config.toml
n_layer = 14
d_model = 160
d_shared_expert = 0
routed_scale = 1.0
balance_bias = true
lr_router = 0.00168
optimizer = "muon"
beta1 = 0.9
batch_tokens = [32768, 65536]
train_tokens = 348500000
Below are experts of layer 7 (counted from 0) of a mixture-of-experts language model. Rows are named router (the router's row for the expert), down (a neuron's output weights, with its number) and show model dimensions 0-159. Each number is 128 + 24 x the weight over its row's rms, rounded and kept within 0 to 255. Numbers have three digits each.
After each expert's rows: "comes before" lists some tokens at least twice as common just after its tokens as in all text. This comes from a sample of Wikipedia text that the model never trained on. Tokens count by the router's weight.

# expert 28
router:149096140154121129132155160147099183112111122118078129118094157155122157178098135046087105161101106141152115137150118149129109093119095156102108120089106104138094123097125120126166153122122143099084138093159130131114136127136139129142162078150140129154146133126138099140138130104138154133172151121166161138104153111158127105132140131154148137164129122108118084106091129120108096108141156111144139096127128086120138175137150094105119143135138108176150097167149165120110144138135120
down0:113131115099110130118118126114141096185126119135132129160137128152127129131162098108094108111108130115172142155107110148171129182111148203157170122169124101153090113165082108140128150103154163130155115127098136124154144158112151122144098119085132143120131138127115144135127159110108169164123094176091144143149078143172092136139087109152103097113112136120073103102125146127143121136092123124091139171110118081130121117107133152134151118142136103130145133099142149114136085141138110
down1:157137155142127136160142156076105186122118149175104119094115132136137144157105159110116111114116166160112128157147124132145113124123119143101129182114091113148140093089127124119133118114131152089138157110120142122064091150108141119154149088126108105071145131094144133150101103153117133131146127161163091163134122145098104118057120139203092139093114115131132133104149154110100129144143110099154117146156114126151147117152159135138138084116108125158110140122125137112161154157130143
down2:084141087117095095099104103112178155115121146132096153151112113126114179147140146172178122124102067159144121159114162124125122144134111156165116117108127135125154091147143108140114115134118112164104145122076134133134151143143158139127108125200138088149131137141081127152097109189128140127159141133109137160155119127149117095135128100137119145124095122119131132083154121097092130125125122114129112118113140134103131128135104190102120162122105136128125127135143177146131074117093081
comes before: " was", " is", " were", " of", " are", " has"

# expert 23
router:126134066081113108116133139076129088087120145134137146146145108147103111120151120144149110137119153107110106112104112099132120157103115177147109122106148097104160088117153137139144099126126137093119144117124166116174121110138131167132188147143152125122160113150096100079100118142110148174160145095136174110130161097134107168134155126100130110120069112112132125146143124108163124124170133140147125132151107152147174157154097132131095120141106112106152133100152136135103188116164111
down0:087106068141097103142144146163158146108113118140175101127101125116157108141130104111170142130139095128137096134108124083083104145099121121149141090105134130151156134157173149134164175110146147119151148112120113143143126157111134104105146160161139147119080137112101158097178083124113099096110126126128108113113149158146121110127143132147156140121124154134110114113145134172100136170203123120086114105124142126135138149087163093145158121119154150139109133119082156102114118101128103
down1:114127141171101145158147139154070143124123140153076167134106148141152116095119105126142130159147197105113109147133146147144085150119128119157114124105112132121150146132076129115176139145157139130112164129090088122130100126127147148103120132140117133159172131160087099118160100171114107117147133134141104133156124098105139105137084124120140091104107109129118128164106165145099112113149184129102093110101162082143120155119148150121126143110132136063103124085146169134151119142124135
down2:106176102175102099138136173183141119088124114126114167102167103111134158114136156124097148128139126092126115116108121126110133134059132126113123119084109145122162141122095133127147115131135120133096118163110116100156083134158090117133107096113173109107181136143066152132116115082126152110156123123131131142160105154123096134111151168131120134146139117127149170140133160090115155125113108129153147141139101110115146141131130141133098107164115128144118195128097130193135166106136127
comes before: " ", " the", " a", " his", " first", " January"

# expert 18
router:138122130147123107127153149109168098110145124136142128105101146128143132138119132151151127156089099110086135131161127115129177083129114136111125171179154129111154095149109135081095126185167104091131108076123127117119073131136127137125096174132136127154129129117156101128117114131084157147145111176152084114137152150071150114158144104105074104125149119148122127138154100137155091118150134100100120123159108109145138152148103182122137127118148087171149094142163116141104130124120119
down0:152116121140151119120152160123141154125129105117146150127113138164066162106164145158158148121136104135143135133122139121127118115124118145132128131045126146085152108174111115142145151161128128103112138096094129091114138108096082118127172145141124158161121152118159171151077074111137120158120146080139130134112107113158102147112120118104143119137155155089140113097140128115108137130136167159148122118075114115113117139176114099134149139153084111177082128151120164134156113090109134
down1:118140145152114124100110111144112111117165136115166152111073135129130140157126105179120094123154136130127140113128080148158199097100134144152164098099125126138147151145169155131132103109159157142135144112161145118114128135158162134131126112170148106097091106133109149118130117106181128107137093122147147141169163154091115129135116154156129138110106132097091149148114102148128140085152145130106151119121076090066121089134121088127116098139120162130083156115134151088133101136149106
down2:093154132129126105086140147159111138152091097147156119181134156094108151084093139122141131198122126147135162137107107130117085149145165164131140148157138133164135130120128153150109129119122110151101123148081115058128132100112127145132154129088154164095140135132103141169111122143118116128146108188120099130129109135151129091146101135149086158137156178129099106102135124138147107076112146130199147103129150113111107098135116115123138124120110117090156110107116131097109123148131145
comes before: "1", "2", "3", "4", "5", "0"

# expert 25
router:107131143171101132136166124115141146164174105152172154098114142103144136120118103111115148176131154128103096146166123128119105113113141143148179139117108106120131112118186177119166113120109130123075143098101131101119142101135152148122129153135131094133067121166084127170126108141082119137105170130115111085163158159102170090103125143139097081144169157151153124141110117112142145142105116121105151110125146070126112101103103116130145138123115120112148122124126133147094136144094120
down0:140155094140145115159164096109187090133132137135115119143113092141130145109126165105132141153136191121113151069110123109100124103149148111140177151148084140121150146145134102141157134143135141139144147157111118097124106100130098142114114129135188149110159153095144138065123103102103136100108111156098126138168088163114072140118139104144124137138127108147113144154136083142113132120119105137140121150110132127127160104147147114098121102144147193111110118132119116145095142089158073
down1:104090135116127170108123098155104127157109132089100111137129110132118168090168150150099149125146135135115151117118122158144148129141115119144098149201102081132156170113115169141102115131142133111154095129130177126116152160145099088139111092118139100154123147119174144136140136116121065091152129172156085133141146114134119137124110108122142148119103158129120135172104161132143115098147180113104121175091130150136142094125120132132067177119122133120111112130135156122123107098125089
down2:116130123117134113159121113105124111092102161158105128124110145120140150125116122116092140138100095136142126125127088135087146105125134093113125094084156109153092088164147164143105170111125113145170120119132156147153121131118124067145071112123119138112142128127170117156141168129158159142120104105136140156130094146132161127168111120114098123121162159118135156129105181137139094105144160085137084143101163126119160088149132129137130163147134076137091137137141162120179067148139148
comes before: "\n", " ", ";", " (", " —;", " —"

# expert 10
router:150103166104100105103138103148133130107109122155133141136143166156128122158151111159121125100105091099092127121093114123159149136165090135111129097145144116118115121152144185096119130107144090125155166104148116084113189103118144185112094137142150102160133137086175118131105102141133126125157150133078124113139148142119160140140158111119114126166123120142139119104099134112087114133119128091172108101174097114154140137158118151110132098121155100117161121181181138116117146125107091
down0:151121099125130111111102112124156138087088137099135076127139159132107145135171109139121104135048158140151154159108085171150100154154152146136150129132172164126124115118137145097147079098142145146158127134116154134153155111099134129134125096132100134131167155106121115153144115123164087100110137080130169152133162079175155141149099132117145094114143107114119105129107121125155081141114142097110101127173110135129090117149119146130141123082079131147124103163147129153137123136120140
down1:129153138122122106173197165169144097061082128083144139093131155152126094103106171146137112134158155126153162121162118105137107149125121135114134146116149184130103125081163085123140119104115167123109152134110145155121152089107078103143106121118136140103070121106113142119132075109127113132131158143088159155106108153173148130121083156117140140091127139113128124094132127117106137107127131149105128160121107134174143123119143158150150123108134135103120129110153126155148126107144125
down2:101137153098102158140149102117160155119114127132176127139151196110107134094160126125128131135095154138102108106087134155136136114137139120135133140105136116150146132156105136105084121144152068125106156097115144122069177173118150163133151126095135089092151176098119119126161141146107094147122150136129092167125110172136122094093148138122100130138098150104114112121173118085130140119118111132115107135131124139163091142152096199134121132121067143101137137119117148131146131149130111
comes before: " |", "==", "===", "The", "In", ";"

# expert 24
router:105111112121113144175139105142107133133133163132127135106079121127111163108127117078089186142106128141163102115098111158126119125097105138158156141077145092135116087129096110126179153092134133160106093111147157134147129109143108126168121092171158112140128148117118084145148124107162150160126142156125153127145166110154137121119178134123119138146165120108157090117116111099131091125139111086116148099093140076155138140106169088107133136111108108157145104124141160143105150141171123
down0:120149144095150149142141121132084101083099122122108153138146136158103118102140135164139098115116131175112147136152144116160148178160130093138136104082132130139136144131142160098150160134127134123138108156120150155116149136126154120104155149111149144112157084144084098158088118109098128102103121184145108120113120068130103144133120147119139152144140116117111185178128107095151156128081135166126121108115157155165108101166102095100131152106105127112132151085153111081152096130105109
down1:125124141126151129103136116086145092137129141118143164125162115162125110151150144108110101160154147108149116123102139107130133087126128122127134151137101103153145118127123139105127120133158129085138140128119140139085115074118135172126038133148141109176125145161173099144091142134106122133179136120135127131104134157120109117166105134116115084129133140152101154146146095084114109129149188141132069112143165085095147167109108134130086170131089131087127096159142144134130116164149137
down2:163132137116114082127085164173140100146142131114155153110088077135161153079107137130113143147133110140142173120139116154137142141136192118087122123119157160131122167138172099158131143075156181137161139122109096134078164128105088133113115133125104120102157146132103137174134145147119117109134128104122143113114158128114123126116127131151109124072119135132149151119112118114130157098089112151128138101169149133137117081120140113152122098123176112123140122112105149077112076145102137
comes before: ",", " he", " the", " of", " it", " she"

# expert 12
router:103133110124068094121107116136156128109125130115063105104082149146149148153081130134097136109122108135148131141112133127117148147150148116111158117119133156144097113148111110091130078141093136134115170113112099145117151118149151135169173143132138102134182103134127144162164096164085153124122163099161140146111129149157178153110139170090117135113109096091136129109113105179124101131162121089168143118115108172124150156140100130141141145122129102140147146118128123153101153127073128
down0:135104099068104114149136148109159140107102138106107095142137158118083145147132117174141113187167162142128103137106092113080115107143129122139137140109154137129110121112131100110128121143150092118096155141144144190150119119125149132133135124149080100125140125133158147138137108116112167070118129126120137090145121126131109124116136156170095175109114132141162160138168110139130139155076099167170114125143120105130091132140168144140162119091105124190111140148123146110103137109074130
down1:135113176090121093141118137120086108175127125096149124151100127120094106117160174100176142165144120124151107088140145150130162110105141075131136124131115166090113132166140115154119138142094092110119149165141134133143137126065081144140093090112135101114159093159133114099111166074150141106126110138094143104124137173117159138103139147143123113150101127147123158123156145150146120142105147102163120119107124133127111064130128136150136126100146151165105168140100137153099148132130152
down2:106077080133106116116114185120149163123137113158122120127139124137120090126112105093136133108141144089147132124120111146132150089117111083139143154114119143125127139144094089150154145149144106116124141143079127128139104157104159174134130112168134131128145111111107149140122091124102153100131165118130106125110133144101081131134103111083135147158093177119157099160141178151127098131131136118182151139119142096166126139165097089168154124130131099140143171116135123143079090189125149
comes before: " in", " a", " to", " by", " as", " of"

# expert 3
router:139129108126158126095093159133179118168133110146176145114098155118115163112156131130096134139133125101118102136132139118152132133113117138148112133093171153102134118101119137105141071100128095121103102103119107136134181116159096126082124101167119089099120149098109118134188118135134168123131090093079118126146150183089108141178096109110104109123169160119101130128097116133108138160127122109131170131161112105126144163128169156131131139075148137149166137113135149138106112114135144
down0:124107133124122123116124101108123121125119094132144103172144147151112181140063122140136110106133140128172119092110115138134112126159141127111086145101140128120154170132126119109126140186140136128118134111132133130107118126115130144140154124098079118140134133132069135085172145156120099114127108167148073163137183119058154153120127136096120151127165161106173167098135142164116162120106135137145097103149112067112179077135130121108107166163117112138134106128126141122126135129151144
down1:148152155149153144147097131152142143140168092079124093134129116136146136149146086169139102142121078123122104181096108118116140138140110118116132127134160147096119172131151110134125091140127086125114161145077140165107128126130149178148159145109143075133111161113132115106121130122092163135126150067101114136162092113123116134131141115109190124154070113140097142161125145084130138113116139111151116115115126133164137114147162135095153136121106172149145113108137115085095107117170107
down2:074126138142154171112130137102094196142116137126101144080107143123095128125114177147126132112122105149148092101090118157111166163152109114125103148100153139114134133170155060175139151092098127117153103145145141131117123183127144113106134141132127110146168132125106134129116095142150107103119104160086120107130122071093148123140101104151097110150120113138141159133164102131130140111182176133140099101145086133150122143124149090105142146140120133120152153164111131134115126150119149
comes before: ":", "0", "=", "–", "°", "″"

# expert 19
router:118127074163059131121138140101103135130132145154097118111105077158130159131138086144130119088128097124157123110130123120160118168123161121092155159116109123167085100084169151141124112137103176092134098132138123126143119116122185125123138111149161147099140096174088137123148140143103147129093174124134176098150131111161135103133108123128105160112065134111153144086149148138131114127130115088145119100126142167143158121151109099162161130143097117153125115137127148111143129131111132
down0:104131121091144102116120094150150143133151096167137076110126144114105137148110146152171150098118097105119117140101106134113149138122113145128132166091103144171114121107093104123113106141151155091096136110081050166115129132142170126136138111111122117121109147131186120152194144106152127146130154120156130119164110114134134164148151110115118159147079129121138113090121101174136139095147117068147114126143118136096145132130149137195143119165141116126124106157130111144102126138115164
down1:144132150162129124114118147096120128132163098158109125118152142159102098119115135077156173131135109116129180139123134091150110082127146120131116142137107135173145115139134114164145157178125127115121144086074145079121117143130134170116099144172151161151129149143144129140146122135153142151205137114099128141117124146083131087134152117089137135117157139112103139104104161115135112096084135103122076164134145123109145138096105149120121100123095092102111117100117137164100125136080164
down2:131140176118130142171154128196063137122113115128095110116127178134122112139146139161168136143112117114108195173140134122148126091151102162115136162106141133081126140152109139128134127131130137096108153110110090109130130127098156117148071114130179144104158166109095136101136066155137133125120119175096117124100139107124106142139139147113125138185124132151123087106087176118123122142163154134128114146108104096128107105126140115150161163114098121111132132129116126129119084130130107
comes before: " the", " a", " to", " that", " his", " her"

# expert 29
router:143140133116135118114144100125106118119096122151110107165141148092088154089144141157111110127097104168128074144157122140114137115133125127138131132105149123138109146134144135113094147106107089121153149099135100127110109152127103168103200095076129132099162142101125087170159136139108167111098136109080140132112108163124195117116144196102115157122126144125137109142118110085157128106136126182139181099121164114152140151117127150137140163135130147153126135100124095160109115111106119
down0:125132127137106121148127155149119137149143167140132143101103160165097148188155137151138134131101137116105123127134138128129126097121137122079121125060085115097129107156109173119147100100123146114079139135118113104081131143141145105112108118156153138123139124089103159155104188135151129139117112154129142122107114142178123157102112057163089119143136149114187128106119128123125125151154117142163144130140119061153154161127117132157141158158138084088120117129128116101110130134078130
down1:121124149159118130152100103092082169082153129149154189143162145126118089123121095144084119121115146148090137130153109108105129110093137120113085120130143157148091124151097131109106085101133076132142111088085148143130089148140128108114130186120141171196142127165126115144144124110134142133168087107095127177148119140143133153144123129137138174084129098155148137130121127116152112121105153133115121146103139162144136117151149141138129115124138074127139147113166100109138121134112165
down2:153128111123075075107110138125211113164137086153137101128137150124108126125117134093176130141123142119127105134147121158111144152121144114104141142060159097140150101111130084151118141145094113093128150161122132149132134145118130162132144147149111125114175124136116139121164143175103120112096141122134127097140108138108143147158128111160134112135151175098140091141115166104097136097114094123124117133139103144132137153128151153087133136135056137120111145157080093131168163090116127
comes before: "-", "0", "\n", "9", "–", "′"

# expert 8
router:154156104087124163109117142152118095124112144118138169163130134119093149117166168128140093125102103115132087131161157144106125131156143163083115138148154121153104123153147119169136125088113149130149152132075093130106154130106132147135132085142146149127142127107107120127105118109078111119103133164095131114166157149178114129135161145095073181104104119139112147128132092136150159123147168129155148125094121094101133157145160138137140129104091059159130134097113133131084129141143106
down0:135140100114130129145152134157087105147130104110145175167083165114114100108146124130120138181112145126132127128126146151134170154093107136080106119099134109152180135114120146156146141140112121120114104111133108116151119100131167186173215142105129081139117146141135115113139114101101115139127097114141061138106085156145144103125134148132120162115134149151095162137132124141108129148128118137185170104127103112094118132110104112127116115114123113139133085151119090149113146132088166
down1:102125125136145062096106067155117130175152100132168137142149085142175139112130131116124155106090123154087115111106102122099133101139138140155150139150116191097148112112111100146107186162124137107094106153094108170155102120132101124133142126115109182151100175142118162110139149109122166094083114119156129129134122102136143108118141167103117153152119101126113151105117145115112121088112127166118117162160140149100142107153129119159110148130144138102123144117135147127124114164111163
down2:119131115183104132128129088161092144125110111158098141125152109140139109178159099101157111117151121082132116140095126121138102095129114148107107121175083122120154115099151121147155100130112148133139139135162129126067123053148143152085142110109162132123115107150092169135144124137119128110143156121120116124123167157085122131099123113107115159115101146087136138171135147162119127156190118124121121126146119173163131140136121128105088142145126103113110161127138106138151172095123189
comes before: "0", "9", "8", "5", "6", "7"

# expert 11
router:078165136116141142133149134146118146077096137135071144111095137153114135190124163085123151142112084129160099168130128146115124114110112124166167114114069129153107099120125124111157140107127153109110144125130146121145169131147157138163093099106143109116160135124164090185157108104129123099155130141120160136124126076165128134151129156117136181156087104116168119110092147131114134096135135098145138099114166101108147165140106110129146130105122099150109096132169132121106123118125141
down0:130140113096129124071104144095185147116113135128134096121142129141118119164140191150120114144105093116140141100108126138123103136140088134147122123149163100135126058129140115109136159131112153160140190129117158129152108117145155152136150134143116157109114127124137124085128176099088135071126145112149124164144105178099124150144140153136104136111117126102132174118165118140075138130127136135177131137098094119090088152106116122118153140127065103158112142133164110134116152118159131
down1:158125121102140151114096153108119125154139107097129135125125159156115141125172130174153134114127161141201129156156139093111170123129140131151154137114136086111111114140087137091141118136138138152151095144122162137137145114136090126093119135091129149176108104153142123075127116103090142148109121189121148118091163118127168129149109114144101146145101187131102174138123128137139093136136127097121101122150106111119124135112143072127122119144097123131097133133063093114151150166085112
down2:099154075127082116092138172143142123122113145155104135134107119108116140106167092129109115129154135131171151181092115097114126086102119165148132168136134148172136149105078138138095151123123135130134112152125135115148121142114166134131117112162107143113105125090101114113152117133138142162135128126079110125107146127104123105155098159143103078082131198143164075112175146093126076154144154122140143155133142094157123146113113124153164158115122125145124112113135124126174114131107110
comes before: ".", ",", " and", " of", " in", "'"

# expert 14
router:165165146130087114138103114152141105092100130131104161119124123156103130122138159113151178134113118154161092163142121137144128098113104155170143117101130118162121117128129126133146150119099158125156126118099124130111097129145090183152101095139179153107120103129119148132143141138112135146144141067141164112146127150142101127093128116101119160113108158112135139088107130136127113108131157119128151132144122125106189154151130094130142162085081047127081124084079156110145119120145111
down0:092165126158110147116128163101115107162152150107110117111117184133122153095108146139177141104091119133128166141108110150119100125118131099141138136082104099128188154143103119071134105142151129059107138174164119085142123156095114085126093118151115127111158108120153127111104125136165095135135121137137116152112169123137092122141107155180134121140125151135140146155117140106156128128132159108111154078161151133070163110129121125126129138148112140131112099133113141119094100162167140
down1:103100095160129112099088116154133144088142141148080110139113078119106121158123140114154126145123079149116142088166116128131117136123127120141128173125151149065155087101136117168141126124110182115135101146134115133127137095133139181124164108122136100136136154128170161101106139157120078117118104153135086120131149163153151118151115166108127157142143119107176079154167122140107101129106090097129110131136108143158148115168134095128158102136151124127149138126085117146111136146112177
down2:155129087092133149140094113120147113143173131112104136132108134121130104133155171106118175155113101148109126116092116108141113117141108076113115121132203139112103119155128187150138127121097099107133175115201087133119122140136153143125142105108171130093119132121140119140137072109141149119148134115115127125157137096103137119097150124130107147156117138112150138172117117142106105101121089131089163101143144158126182136157100117087141104146128117148161133093132124133105151163078150
comes before: " of", "ing", ".", " in", " to", " for"

# expert 30
router:114112120138146075132167154116096123117155149143159171169119152128151121159155134142123145120091100128067118128165139132144095125114112145126086166188147113090110139168141125137075136155134100135110178105102114153100142147154134093128147193109090122139116169101097098105122143153126152148108133086144154111135155136176143127142146122109160086145115131093129116118112141147123115110143106111132124114148117130116117147124119177080124122085137145079110137112167131137114120138120143
down0:096134122133141179188083088090140136140128082103170118129164106127128156134148111124118123162157117095126087116163081102150101116118147099106121105156129157165109129110120114138165118114178130162142125128158126163162141098121087151115128189139169136138106140129125116157099127144117157117120125116098124092163101146111073178169160121140095129135089125155140127161104115128131093097129130113135136108155145140147094110152138115085133160118115138119127121134115095133136104160112131
down1:176135128145093109091142135137131095109133112142125180128086150078124106143171153090086100149121124104112165140091107109129137143123133191143113139137098140160120114142132159107099046151160134131097153115117105091114142111120150113151121123139139153142114172106117101163140110147138128153135150125117147102142166103134128139120175120115130082114128160128156123134109142122112125128121094131116099147116090120167120116113111128161143146110136064114133145145189173126169151112135131
down2:101166067158111105162100100110110128134131090084122125154127124127157147112137140105141113155099139132125158131115168146095146100124114122159118147155152123106129113140129082157113148112133105125143158101114137140062108160170119119123146103086145117131119112120147132116124087162108161115154131126143154137174139151119078142141152123129156136109115074146138087054131144132156096126147129107115136142132126167152130145158128195098085162152097130135122151125110115122124176147118138
comes before: " |", " ", " N", " R", " B", " P"

# expert 26
router:166172102148101099125137168149087121091131136139109138107080131124115125126153162121150166151105101093117093131083124108153152111132153119117176153140139128161119128151127146125148147094068136115121140156098107124117104080121138165151132099105175134119151126121087158126104105153119154135163096145077131145118099164126140120128137134096173116166131123131128094090172114119098109121148115110138144124136130111127086145131119116149138155090078146116171105103139158122117191138123127
down0:095140087140132151114124147111174148132139135165113112100096139169132169098134131105121136120097128155112139127126104102100154051114108149163155066136138125122132138175114123115130141130184113157129142143118080104123140149114123090132147113109099133087115110112137186106113139112148124146126157105127154131151143129100136151133112131081120152134152097110151135136127124123099107155131142192127132134116121108125155152106133106168144155101118111172089130108148118115131142080205129
down1:087122146136105091100159135092119108135175150137139144139112128122139130101137109140113134113175149134079143155118147148152124137112096156138106130132114144149133085173112110136129136179089132103171109156099129148061137110117110138124143131138116138106130126112151105099109163144130157122172122106155135113128114165157138127183102137136194120105122128120133119145166104140079100136137128100144174143108132133089147123166127124117116134133053158162089088110116139098151115129139091
down2:126094119143139132092087121135187140150164169114132121137124135140093143156143128092134129101101157113105126120116130139126130134153120122111183146113099142147146073138163160145097149151122110108127140136152109113134134111156130097121126127129111143136105135122174124163088130146110154153149163129136171140128133143138098139122106118121121129150112163150147108151134094148134087095115068112151143125114062093132147146131086142094146120161047095136150079112092159162118114111118169
comes before: "1", "2", "0", " the", "ary", " United"

# expert 4
router:142112149105127142141124117150090092126122152100114135144164130136109152148183141146114131103145103064104156167150121143137149078118125151129148110141130154083126102164076110112140182101123092113104107139125080104102151108133104125189107160126137068144129142082095095099130165141126137102133135107096159130169146145113152127097094099095163106170094168110147119126093127125122141128133118114138126140160128154112151154154119150126143136118137134100141124130159145146103125109138089
down0:144139104078163111122153096148142123137158151135154121118133148148144112107143126094171120112137160077123127153148100143131124112127121128122158180105096100111175150125152103122097120086092142151104132162078100148107150107195138139140118112126137120149101106157142120086160135152104108094135121149123109131117101172147135117118110140182124144146109117094145121175131116141115163182104091139144134118145150137145126135110085114133143107139113102151104113172111088110122165136095078
down1:123115152129165126119154136124129115104141092108146137131112115113140129117169159133147166183084110113156124135178112107126112145115103101111117140133110099114118148125145130131137169173124085126163144134132123136085140162126136119105106144139148117145124104122135131149142131125107149096153133080132135117087145198126118122159057153148112114096125130090109166138112123159174146129113164057134149099159117093125114135133163138110096086116110131143117135176135064127100156139115147
down2:092129125100178155155147171133142140115104127140140152136138105126145136127116144144145163123103106147151125137119168136097146136162110107117114139166095150154147142107160151126152078130195182128138117097160102146145146174088103090121131121111134107117117154140096116180109140104087101135128079080094124137108145140106097107150145135088114127126144130154141143134138132095119133118136118094148133113159127096103120074119169110140119133135109180161108137128078097086100137128151113
comes before: " |", " (", "–", " •", "°", " Candidate"

# expert 21
router:146151124109140106114155132153128107107142143129109141149111151128120122103110137146154177146132120128128117169079164144167129081117088140104131114142176086107076162150125105132135133135086134172143154111092098112132129163120150138093117086119139119156172113115098126163113135122128162118173123182108124123163156149128145076080104142114125156122095123170138167116135133134102114091122141157124136117146084093124150134154132105164143142156122164146099126115130123139104133067130164
down0:111119162178082132130087143149114141134124133140119129104129145154134106129138148148167127136125124131138132130162091119090166132132086132127085133121114147165162133097092105090127129117100117105097122120116125163123119118089117153183112153125131138102140157112124112111121147102154109112092111062158160125097089128152093160159121126144151119134150124141125112078155158110122130113139084138154168120074117132135126107091098161149142167148096178195139158128135131117144170120131104
down1:126079121143131130133141162126121131108106124099141125167122132077159073159129092139119142111140147112156139126134102106100156162144118146102148135146129145172129151125135097138126128107115156096148105149135087114114170104130082128129128153131096140147161145088114138138168116137114107147134168111103096153124197141141097122125130160089165110115138100121148132071123140120117154087157118133100114171128114089107075144166126116129116129087120130186179149127149101158119147144097134
down2:094132128146144107150102144132135108201116151106103064126133140137097176102121127085090137136144169161135134132169113129125151140102124123120151107170105116147124112111115182138130132138117113111132129115147152120150144101185091152082129168158088108122179106101117137143110158125096120100113133135106177138114122087119149127124118111089162130108160106140120129113127108155088152135096126149094144160173128088131104144135132099159110110170172132131146130099097135095133134120138139
comes before: "9", "8", "1", "6", "7", "5"

# expert 13
router:150129150152107101151148164087098137138113118113149150169111142126129156141125127160075158151148100117086101148169104107149115107114130143128122089083137140086121113144121130117160142103153131139101112091105098111123159100158117134128172134145137127126135123119108106175119122138136144102126164124115141094133188142156152151107148169131119087175121124134171070134075130096152130103137169137145134116141113099139128113094119107096131134100172135171176140101142135128106117110086104
down0:158106173096109134084137087101101108165121142143120164161146133113110166126140121153123128189118144126127146140148148147197132150158098126098106145109097157151079086147152129140130158145101146130125148126145096125129151135122114163131137099159146112134119136077139092165115134112144139108081097128163123148158119130140086088120153112144112135126144162122137132100104116148120153133134138121120084093081101124125101160126121131066103178104176129124157121148138141111089131112124118
down1:117126120157088048146156124094187090142131122109149150109174165105098094097143134130142123161149141134107104133142144077100168106093127106143100144089130111103166123143118118150139165122103133178138111113146152118123148137133154092122138166135155135148071124089131127135076125070101110074133123138157119142128125158082119143110148167110115114139171144136131146140176137142114152138136129099143155118143117103124151132130130105117128127136115137152136129095129102130137138126121178
down2:084170090156082085152147140125118130111113148125156129112133133112144107140088147108150148119126121130090110101129115129114134177156142125151108127151149164123147158127147112121133096118096124154136145132096147113200140129075149112109117083091140140119101076110093114158130096128119074130143106179168152145162158148114119148151096140138159123167138117123085153143125135114141101173101094149123142164126109103130097155151101140129137114152107125130179130136125097176113133131142114
comes before: "\n", ";", " =", " (", " is", " of"

# expert 17
router:157125154104102100101118133102152135128167134164151150135137143133131114126118143116127130102159126139139146144154118079168092116125127175123111154138136109079100128146105166106107146146140071132128170135134134099088133141112141124126169158153140091153108175092135139090140136143087171125182184125139121098109099155087132141089118077127133110154153146133108110089099117111125130117142132124129157129113076173112134113135103162105152114084131093144146119095116128135121160143099098
down0:117110113105098116152170145142126148117135123131109146118142126126164167127139128146129130124097158133137170121130098144146184112123138131126101136120118138110100132086133141125100099122133119099106156145151147109152157157130145120116095114102133159098128093130140133078142113087152138092128130148117107128114174162129145158069071107101106116119122103121135128136129131133105084162146141111152113174097095121105111141113114224137151146087161181147122088145119182120103135159124152
down1:140125157088119132135099138077127144087097113134105144110173108142103135106184096130141174176101166168116151134143161152189122117124114134096173145171101144150136122114132119124126134122117151132103107108124144181130104120082136102127143154128144140128114148121071122153173157125134126108102123154126112110106133131109156081134129124132105110147130145182161126066145129102108146133119098119150132140141139086070143125118129104131120132135151128132120070131142129113110101177105123
down2:092120156175116096101142090162161123163184124143151139114097140177116129156180124144131104119146099162124096089109106132160101157087142113180122137074090148118152152110111112133078134170126091099148132098164158140122106124131110128116141126122123139111163125088124125080135120126105121108122108109138124123140159082132158178118116150165116158128131110096102168117140099124098123160100157122102138135099153115122149112146129139129127123166123105163143109130120115155131112114120178
comes before: "|", ")", " |", "/", " —;", ");"

# expert 15
router:122107168101143128066067087161137176131123132163080149151119129148106114171147133114110178114138123116112133130161147099122116124114108146133180121156107103130109093139126136100133132088114128089098140113105117080137111088145119157195126136145104116087149119117126118103133148162125162162110134120133154112130154138153141088096151120118144134179133142115122116107109116104106143109123109100181109145147121148151135138158103137109157160123143132100138096124154125149125163092087099
down0:080126112136146188122163108084157115115133140154112164100111097075144173096113094131092111095156142141144122089163139122135108146145166142126102134115140132144141123142126119137122146143139152108123154087123153137130107097154100108162137143095133141126131105150100102149115078142126126185136143125095160096141184136153124120121139132081134134121094105125148130091139129100111138125112134111117140166121159127170107123090161127105117111087146160203107124092139145148146146116151094
down1:123128078182108117185132157094177100119140154134129163122057155078123142142140151139151147131101129129140102155141153112165109134133130111157110153157167126102135160141088142112133123119097172132104128141104096109136162197113176117077151158113106152107134120117138062152130108119128116138127146133107148126124102126100140145131117176092136131107112131124135102095129122158122115141137103138129155114121131097141098109102133146126097125088134102118122090116127115102178127160143138
down2:164155170127126139113127100101255086125141118107094147137090098136142107128107145118126160111093100137119132112101156114097129125106096141104131134168142119123157109120151115150080131147165118123150137108127111132134110119143143148155119163097088133145131153150134155104130166145120123156147146084127155107109139085132150153135128141122147105157139147105099134152100120122164108153145121092129120125118113116118104152163135121159148166109100096128114129123093143158128186125115101
comes before: " |", "\n", " (", " /", " [", "ov"